Below are experts of layer 2 (counted from 0) of a mixture-of-experts language model. Rows are named gate (a neuron's input weights, with its number), up (a neuron's input weights, with its number), down (a neuron's output weights, with its number) and show model dimensions 0-111. Each number is 128 + 24 x the weight over its row's rms, rounded and kept within 0 to 255. Numbers have three digits each.
Before each expert's rows: a language model's description of what the expert responds to; "gets" lists some tokens that make up at least twice as much of what it gets as of all text. This comes from a sample of Wikipedia text that the model never trained on. Tokens count by the router's weight.

# expert 19
Description: Copulas and auxiliaries. Forms of be and have and other auxiliaries after a subject, such as was, is, were, been, plus = in article headings.
gets: " was", " is", " were", "=", " are", " be"
gate0:155114121145116087130111093131124129137087093151102105129149101144127119159141116146104106078135129131127118149092139167124088142137134132142109129114126144132183159059141101142129150155177136083088128110152115096148159119124161141121128123121159165121124133132127095129109083162169107125148144104115118141120166108111120180124162116185
up0:159151139141158128113134125121139173100147117143111162082122113140126092177100141110131125083124155152122165132130138111116062129136139137121166125114113099150123145109110114097138136128128162132122115121151122127151150152138125144138139135145162155091088109118149059147103146142125095093066114100120100157110094132143122197088148127155
down0:176142080159161131100114094112113130106106136141155147092106109129172160111138132101136129136112142112094128131157125167103107123143137142126148104117154155140104108124124104185139146135120155146146121165080143114088133131136066152150122118129160181137122131085150114146145109095137130116087132133149130154116085100124144139161142127148

# expert 2
Description: Prepositions before times/places. Prepositions such as in, to, on, at, during, until starting time or place phrases, e.g. "in 1912", "from 1990 to 1994", "In 2010".
gets: " in", " to", " on", " at", " In", "In"
gate0:155143111120119128090099164143115168116117155172147123131130170099143092160167133134140124153156131166096090127112114133129074118131111166142148115098129126139150137182102122142124108143094140086129182107145140113156116109120133110102120166121108131107110139124127094128096122124130152162103156107096097160174131098155130089153141113148
up0:131143152151087120117126093166115149096096168123160131129133146132121165116101134127125128129158098094158097138165100124180117086125121109143144129134152117133119111160140148124075132137129103094111111110137130150145146106130169100181128110138115156143087116124157154139170150168142134119173166104134108097127121124130112165153122122116
down0:138126142127132058110128115092149122119083106131107132176134150119119086162136137094157136136089095129113115150090134110119158119108122123100151092154128129122123147127200170112128093110104139072131124111138130125124119115128118094115137143159129144159129099117131151124136130132136136104131147169170126143126059141126130144113091156127

# expert 17
Description: Table cell separators. Pipe separators inside wiki tables, especially election results, sports records and sales lists, plus |---|---| header rows.
gets: " |", "|---|---|---|---|---|", "|---|---|---|---|---|---|", "|---|---|---|", "|---|---|---|---|", "|---|---|---|---|---|---|---|"
gate1:095108143155130147131104121153082126121135098147098136130124129149137143145097141116108109169141138153138078099163078185134154104101126167090123160150109107137156131145147103140105146155128133111102134131116103113193153148075138123132148112148114142142152130163096124126132166119150136131096160076109137136140181140127132090128116109118
up1:080115152110146131105173163143155143101124113104129155178173145155125099119135148120136157169107095112122121174129144157122108146142113140094137152150119161123123153139148184128137121092153120178157132153126125088155143115198158129109123144109085120141132118116114138110095126140139108114121153115108119171157139120126120145186177112171
down1:114144131123136132144130118107151137130146135128119145153140089113163129127153153139133118151165140140122153103141131098160095134158135128117126123149091171140116112107082131137178089140144096151128111124137136144100129125133076150165095122125114105129126148124150163137132129162150134151142155101160154160130130135135094162067116134148

# expert 58
Description: Line-starting list dashes. Hyphen bullets at the start of list lines and colons after infobox or taxonomy labels such as Kingdom:, Born:, name:; also cast-list "as".
gets: "-", ":", " -", " –", " —", "s:"
gate1:137126121122150094160112108118135104157162168108071149119123127175169130084123109092139129143189109153149157125122099144109162116128124091155105126147121145088111123143136119139090084123109084107135120139133155129122059184148153138114163076134111116156144142135151119121136097131153159111144117143113115153158101162130139158099108106158
up1:167105127157132119144167148130133154115131145112121119123143119126115103120096158121152130145137131145142166118130134118144092128091125151138149084146141159130140123108145165142144095124140151181145115120124133148089144160137122123075150110136125118126163141148118104104127143159123093115168123132178116154135103156118165136101131097132
down1:120147122141163102123120117105128132065118119087108150146118098120115135145112120133121096129130161090100091117119119137139106121123140166170108111134120103106080181141122159124161144165145117110104141128135186073126144137128160119186128152132100136113154140138167113136167111129105162125084098121136075088101132161128120115164117090152

# expert 4
Description: Table cells, coordinates, scripts. Digits, units and separators inside dense data: football goal-minute lists, coordinate marks, climate table numbers, Thai or Japanese characters, semicolon-separated numbers.
gets: "\n ", "°", "'", "',", "″N", " /"
gate0:152131118134111152154111157102127091155116122112164196109138116098114077160146088178108118158149147142159144105152129102140089131116127090143180104137120115119118120137166092114131145108144146073130165133162163116125120132113141123152107124164142137098074128131139164106130088098106099117155113080129127111104070114116136146132106124108
up0:163162100061125117149090100107155130116105126127132111096106105130103136096133164105148139116150153080122130163158166145159115142116147144152132132111169125090094171117098122140110124127107103154124113148137066100150085137154110154157146118123130126071124158139117133126145157104137090168098083124102163130099118100138106076175144153145
down0:156107097136123173155093173129121119154054145136124170104083143117131131136117154172156094127163108153144169113137108162107124130123146167126139120122157110126094133146081155129124123104150109074094131122173133164100101146112128146131100136128142071104094144136129128119141154144078113120093123092137127150143117106169085154156091139124

# expert 26
Description: Verbs and clause connectors. Verbs and clause-linking words in narrative or quoted prose, such as when, where, because, if, called, not, described, commented.
gets: " to", " that", " with", " when", " where", " called"
gate62:126104126115109138070114131110118097129112114110081145114140133129093129125128156132174067120155115171189130181148115110119138156122146147127122136121128159142110161121151127134106128127104117075102082164121131138118124119133128111145119152157183123122145112090158132108125128091120130135186120170113091107142145113124098154164119141137
up62:159129153127117157173147137175122127071146128132086123155087058129162128123127129122173109162096122146136102127135138162137095122115139158124157135113101099130170145085127117111109124170103159144128134143130111097112164152137141161132102156155146131131113135123118129137103146142106122102058117112137089133133129083132148115148137078115
down62:077129094139096142155116120128162139121134112119150108129140130131069163153158161091161130127085123137088077107146108138102100163127155134117127113122132103170136097125069088146126140120119107139120161130154121145168130110074100157137159144134145139149134081146115137138121125153123113140130120128163133118151108182138104135152141118124

# expert 10
Description: Prepositions of place/time. Prepositions, mostly in, plus of, from, during, through, outside, that introduce a place or date phrase, as in "in 1921" or "outside Copenhagen".
gets: " in", " In", " from", "In", " on", " at"
gate0:118126174089122154083114137161150116143123159132147159155121123102172125115120140135098075081134112074136131166137114111085097110117139143121142144151144149146128135107140142103108109137139128099130086118130111106083144136139094134076090139158120155133142154135120110161146090148170127141129158090086123125097166129153119130156125176183
up0:142121119134152126088097140135119123141155135131088114124083127130145122084128131136124131126129137139117185114107073127119095108145159170146164118129102137131132128128054141148095089166118106095128113096120111157105163148126142134120157118088144122131141126154089163123139052138130122152108124127185077144142119158116133136132169103144
down0:124127133177118149162206116142092153129104143112107156131127111122168109148135100112084129108155149140137129143134103181102130154076103121131112094136131119114081138122115132132125147120147164142101100125136138144153137103139091117173103107116104137147165155169125123171120112162104162087157140135120138132114140060105104141093100171130

# expert 51
Description: Word-final fragments. Second or final pieces of names and words after a capital letter, such as E-ve, D-ave, pen-alty, -ing endings.
gets: "y", "al", "ing", "e", "le", "s"
gate0:099116121116142130144108157115094129113134110132109132139132179117124135158143143100151135137124129145100125139126122047127116120120125125178103141112107128120153109088161108150061125121137120117095138113149154111130180185127123166149153112121098074096159117132111098125112082109181127147095148125144117121148155158103105116123117137164
up0:124134109117134093094140139146117112124123083110097168088134144137131119133150133169161107180169097108140146158131134150138140121124134099135109117151153146083142157153189103129144127076126156102154110134147142202114122130128143107093153115186106140118099141168108170093113165076135155158122169129126110103132128110133171110177110119106
down0:127158158081122163171177125136133129142128143105177154124113124100132126131108114148136122134126127118108094148144150149100156127152121142126135125121101158137124141104193148157121143154086151125113109122092088122142109129109082122110161092165160140130100100106111097106118128085141120097116119122143201138100117140128127147129120143126

# expert 48
Description: Verbs and auxiliaries. Verbs and auxiliaries after subjects or relative pronouns, such as is, were, have been, contain, include, including, operates.
gets: " is", " was", " are", " with", " were", " has"
gate0:146156145136114158129129136150103121093151154127153136118101131120128135127137107131067135167110090123119128162134129110083141133126156141106077107142142147124104117178165123109133149157097158127128149134169105100101135111123115133162136139134084094168079109150129131147140140157144167179143161138122122107146136095130148130104158134120
up0:123130156118091142086162137148115124161117125131125148141145102079102162090132135171104122175119120116143111149092154104124139146153136116096135128108114137123158150111117166121112128151145133157176145134110138132115110114172109114117099110129132140166114139164120180143146136136157162138174120146142156127153129154135134151108122160132
down0:124143124100122120204099152099134134104167133109154143141148171145088082095161118147138145120152139123095146134162114140097116140117128156155141124127100125117142114141128159128133124134101111159150145094106119153113169112162186112152132118169110148130151187114089128132084150146102127157117117098092132123118166124104122123091145167075

# expert 59
Description: For and of links. Prepositions for and of inside names, titles and phrases like Society for, Cinema for, part of, with some word-piece endings.
gets: " for", " of", " to", " as", "-", " For"
gate0:099115082124121130156105127107095164133109050136097103138100125135116116136085122096092150129148139116097080107132130104164105114129141145157101135088083114102157129103075134134105113127184127110125135151138173113140142109162130127087089122120141125140124103164154097127075115144136160156153126132113127130096168161127192126123096143130
up0:137124113138127140087108115102131126139123143162111115160122093100121103141088139126087118132124152128136144150146131137113106130059127121137148182126205098070118135135104111118158123092131130145119143122113118095084145107093147068097140128143130139131148133153099131141149099144127125065153110091108082176115114126125151123103094122124
down0:117162075138115158133120092167145094151167169139113135154107155126105125099081115165129152132156154119121110118097153106104148129107169110142151144129116140166105103140090149129147087105109181119109139141103183152103128073138125095125121115148144130164144158136163161122141136128120144163118157114171132136141161148130146167111136152144

# expert 35
Description: Of and relational prepositions. Mostly of, plus by, among, between, about, after nouns like part, member, House, charges, Lady, linking names and titles.
gets: " of", " by", " to", " for", " with", " between"
gate0:116131154166138156101138155097148149140090128119127120115116131161166102182097131100103164129139098109109095087093128113149110102093110121116115122175163159157133132130112105137141167106146126175119177115105112109094130098131179100058131115123125139115159128102113140129110141112147173117154122129139145139135157135144127132134143142141
up0:112152150124143119136105148094112149100129121146118118119129098104097130102146124122100169176134105105139147132183142131132098127118047138109074120141154169158113112134131079114149125110151115119137143126091120090148110087153143111121132097126146113150094116119112170137159108129084153144126171103116117114134140123155094084157104106136
down0:123089098129078124078085146158128130155128171115139112166134153165140133149143131145114117118128154114097117137156118125157139141123118134159111127149120144149102103124117122121167110106085147124159157125119111087108141137102154102128162136084133090103122121128134176118113135131107081137074071127121119138090135072091139109106135188127

# expert 34
Description: Semicolons and list colons. Semicolons and colons ending a clause before a list or next item, such as "as follows:", score lists with semicolons, "Producers:" in infoboxes.
gets: ";", ":", "-", "s:", ");", "s;"
gate1:109106168127059103093137132114122120146119147177084109127122160147107130105136142113099127081146151173116124080138089162098132164124104126104153155111129166141123123154147084131100080113163138103146126129155114148117158113096108108140123119178137095137134151143146137127093177126119113143142113132131133133149126106140107124146137161168
up1:119131148103143099128097130148134111123126124092139116120112089139152131151130119135159123136107117147143114172079137151129121128089114155164142110124085185109147136113118135165143116152152148110125101112139137146143121132150154137100155159113116131108150081124127098117079123104096142080116098083135138130124126116150108131172116132076
down1:118107128120141087095121123133150131103111150140169113139136096119142115175128149084105115112133097099173151144088158139138127141113125117104155156159099116083147139122130143144161146104104119171105113107158132119119172150153093140129106083130159141142115123142171122132064161097190151111094119118134110123134128161150129129121126111113